config.yaml
experts_per_token: 2
hidden_act: "squared_silu"
routed_scale: 1.0
balance_loss: 0.00276
n_groups: 4
tie_word_embeddings: false
optimizer: "muon_variant"
Below are experts of layer 10 (counted from 0) of a mixture-of-experts language model. Rows are named router (the router's row for the expert), down (a neuron's output weights, with its number) and show model dimensions 0-127. Each number is 128 + 24 x the weight over its row's rms, rounded and kept within 0 to 255.
After each expert's rows: a language model's description of what the expert responds to. This comes from a sample of Wikipedia text that the model never trained on.

# expert 3
router [118 112 147 140 135  91 143 141 156 131 177 157 128 107 179 157 120 155 154 142 140 110 156 109 120 113 151 153 105 114 154 158 120 104 116  96 151 114 109 124 151 127 100 118  88 155 130 135 158  89 126 126  64 120 148  82 132 106 123 120 138 105 168 144 119 100 164 150 135  92 127  97 100 134 119 119  91 108 109 136 160 129 129 139 110 126 160 178  64 111 132 100 157 131 164 122 170 107 104 134  82 153 114 158  99 122 162 100 117 130 160 118 136 120 100 115 120 122 118 115 110 116 112  90 100 111 136  95]
down0 [128  99 110 133 138 132 113  53 150 153 144  98 143 109 129 102 130 141 117 153  81 152 145 112 140 129 156  95 102 105 119 100 162 115 129 115 182 124 153 137  79  74 141 141 129 136 154 168 115 141 119 177 147 130 131 135  79 119 142 102 146 105 117 128  86  89 105 149 112 113 122 125 121 141 143 127 178 100 107 124 137 111 151 154 129 155 133  94 145 156 165 112 127 116 130 154 117 127 143 132 130 144 169 112 128 168 139 129 127 129 112 102  99 125 114 190 148 166 146  93 126  99  96 146 130 131 170 153]
Years and decades

# expert 49
router [100 137 137 137 113 136 114 140 154 115 143  93 144 139 144 135 107 113 112 135 126 113 143 145  88 133 113 100 109 147 134 147 144  74 103 147 101 195 117 158 103 166 123  94  75 115 134  92 114 115 160 121 171 132 102 147 142  83 129 130 130 118 153 129 101 150 136 153 106 112 111 162 125 130 117 145 134 142 103 153 116 144 100 174 168 128 107 157 101 182 144 158 153 140 143  89  94 130 126  83 130 122 124 124 127  88 119  99 126 142 130 101 140 105  93 163  98 158 100 184 105 151 138 139 110  87 143 125]
down0 [183 139 145  88  85 137 157 146 171 123 135 119 125 131 150 106 110 116 144 132 117 132 117 159 119 147 123  80  83 165 188 136 127 148 158  93 107 116 130 135 132 140 151 119 125 137 108 105 137 118 107 153 153 106 123 156 110 185 179 153  98 111 130 157 107 123 115 173 128 148 131 124 128 169  82 124 138 152 128  99  84 139 138 122 147 130 128  98 145  99  73 165 149 103 113 108 129 127 140 146 138 134 121 105 122 134 163 133 105 118 165 130 143 153 111 135 149 149 101 140 148 156 123 171  88  99 166 111]
Coordinating conjunctions

# expert 2
router [117 104 132 116 130  76 122 105  96 114 116 133 172 111 107 121  97 130 101 133 136 170 153 138 127 105 126 113 100 151 105 158 106  77 100 129 109 120 191 186 114 138 101 152  89 127 139 116 118 111 133 120 112  96 113 115 124 114  92 146 156 132 131 155 112 151 118 151 160 136 116 160 133 137  88 127 164 191 112  98  96 168 143 118 133 137 123  98 108 116 132 147 152 125  77 130 154  96 109 130 132 136 152 102 113  96 152 126 127 105 153 122 129 117 128 100  77 160  76 140 137 157 157 102 146 149 113 141]
down0 [112 197  94 101 137 136 124 155  85 166 123 129 148 153 165 135 110 127 118 159 122 120 125 125  77 120 153 104  76 113 125 137 125 142 101 127 169 129 139 117 138 124 100  90 122 106 146 111 168  97 119 130 114 145 137 127 126 136 125 114 160  80 130 139 155 119 154 122 156 154 122 107  92 125 119 118 136 152 121 166 160 142 152 112  56 131 163 150 140 160 152 107 129 138 130  98 139 128 108 149 162 152 111 141 169 116 102  94 128 131 164 116 142 148 190 109 176 113 100 118 132 115 129 154 111 108 101 107]
List and row separators

# expert 23
router [116 144 118 103 117 129  88 118 147 138 115 109 108  87 156 138 116  87 143 150 120  95 152 146 128 181 141 104 119  99 166 141 117  96  91 127 117  65 122 140 117 113 118 124 148 118 168 125 137 150 109 145 123 138 133 161 135 173 147 139 151 126 118 151 110 107 133 125 122 146 148 104 117  97 159 107 148 104 143 131 111 146 182 153 119 113 127 109 112 153  96 128 139  87 159 141 115 130  59 142 120 111  78 157 135 109 103 141  67 129 124  95 132 114 170 151 146 123 173  96 115  92 172 128 148 139 112 143]
down3 [161 156 128 122 107 115 143 100 155  61 102 118 117 167 152 152 136 127 133 153  81 139  73 115 158  81 101 127  98 171 103 177 117 136 150 145 134 113 118  84 137 125 139 133 166 123 143 166 147 125 124 122 109 192 126 139 136 111 131 135 137 115 117  82 144 128 133 151 129 107 117 116 121 113 115 114  91  94 142 185 149 114 131 143 170 141 175 104 133 120 166 108 125 132 139 136 107 112 150 116 130 157 178  94 140 123 140 127 149 170 149 110 134 133 111 109 139 133 146 142 100 119 142 176 152 139 134 102]
Mid-word consonant pieces

# expert 25
router [125 184  88 126 165 107 118 127 152 106 153 139 144 122 118 140  96  73 165 102 122 105 135 143 110 108 119  98 125 157 142 139 129  94 141 105 135 115 144 135 131 172 154 109  91 116 156 115 161 104 111 130 114 159  73 144 132 102  92 129 137 132 121 178 135  94 116 126 105 131 158 146 148 141 141 154 132 148  99 148 124 140  94 155 121 121 140 166 116 170 111 152 144 175 127 119 128 138  66 118 117 159 142 120  98  86 137 125 119 137 172 120 152 131  94 169 102  95 130 142  96 136 130  87 116 133  88 108]
down1 [161 129 138 161 136  91 123 131 134 144  69 127 106 124 105 128 107 162 128 121 156 132 133  92 164 115 116 128 102 148 103 158 167 151 138 131 152 116 126 167 120 118 113 143  99 125 114 154 164 160  67 176 113 119 171 139 119 102 143  82 137 127 113  64 121 142 118  97 179 117 124 117 132  86 155 127 133 147 113 135 114 139  91 133 121 121 148  84 118 166 128 101  93 115 110 144 158 101 175 165 141  88 145 136 124 131  98 140 149 158 109 151  85 116 123 141 125 134 155 120 138 147 135 167 110 149 141 116]
Clause-joining commas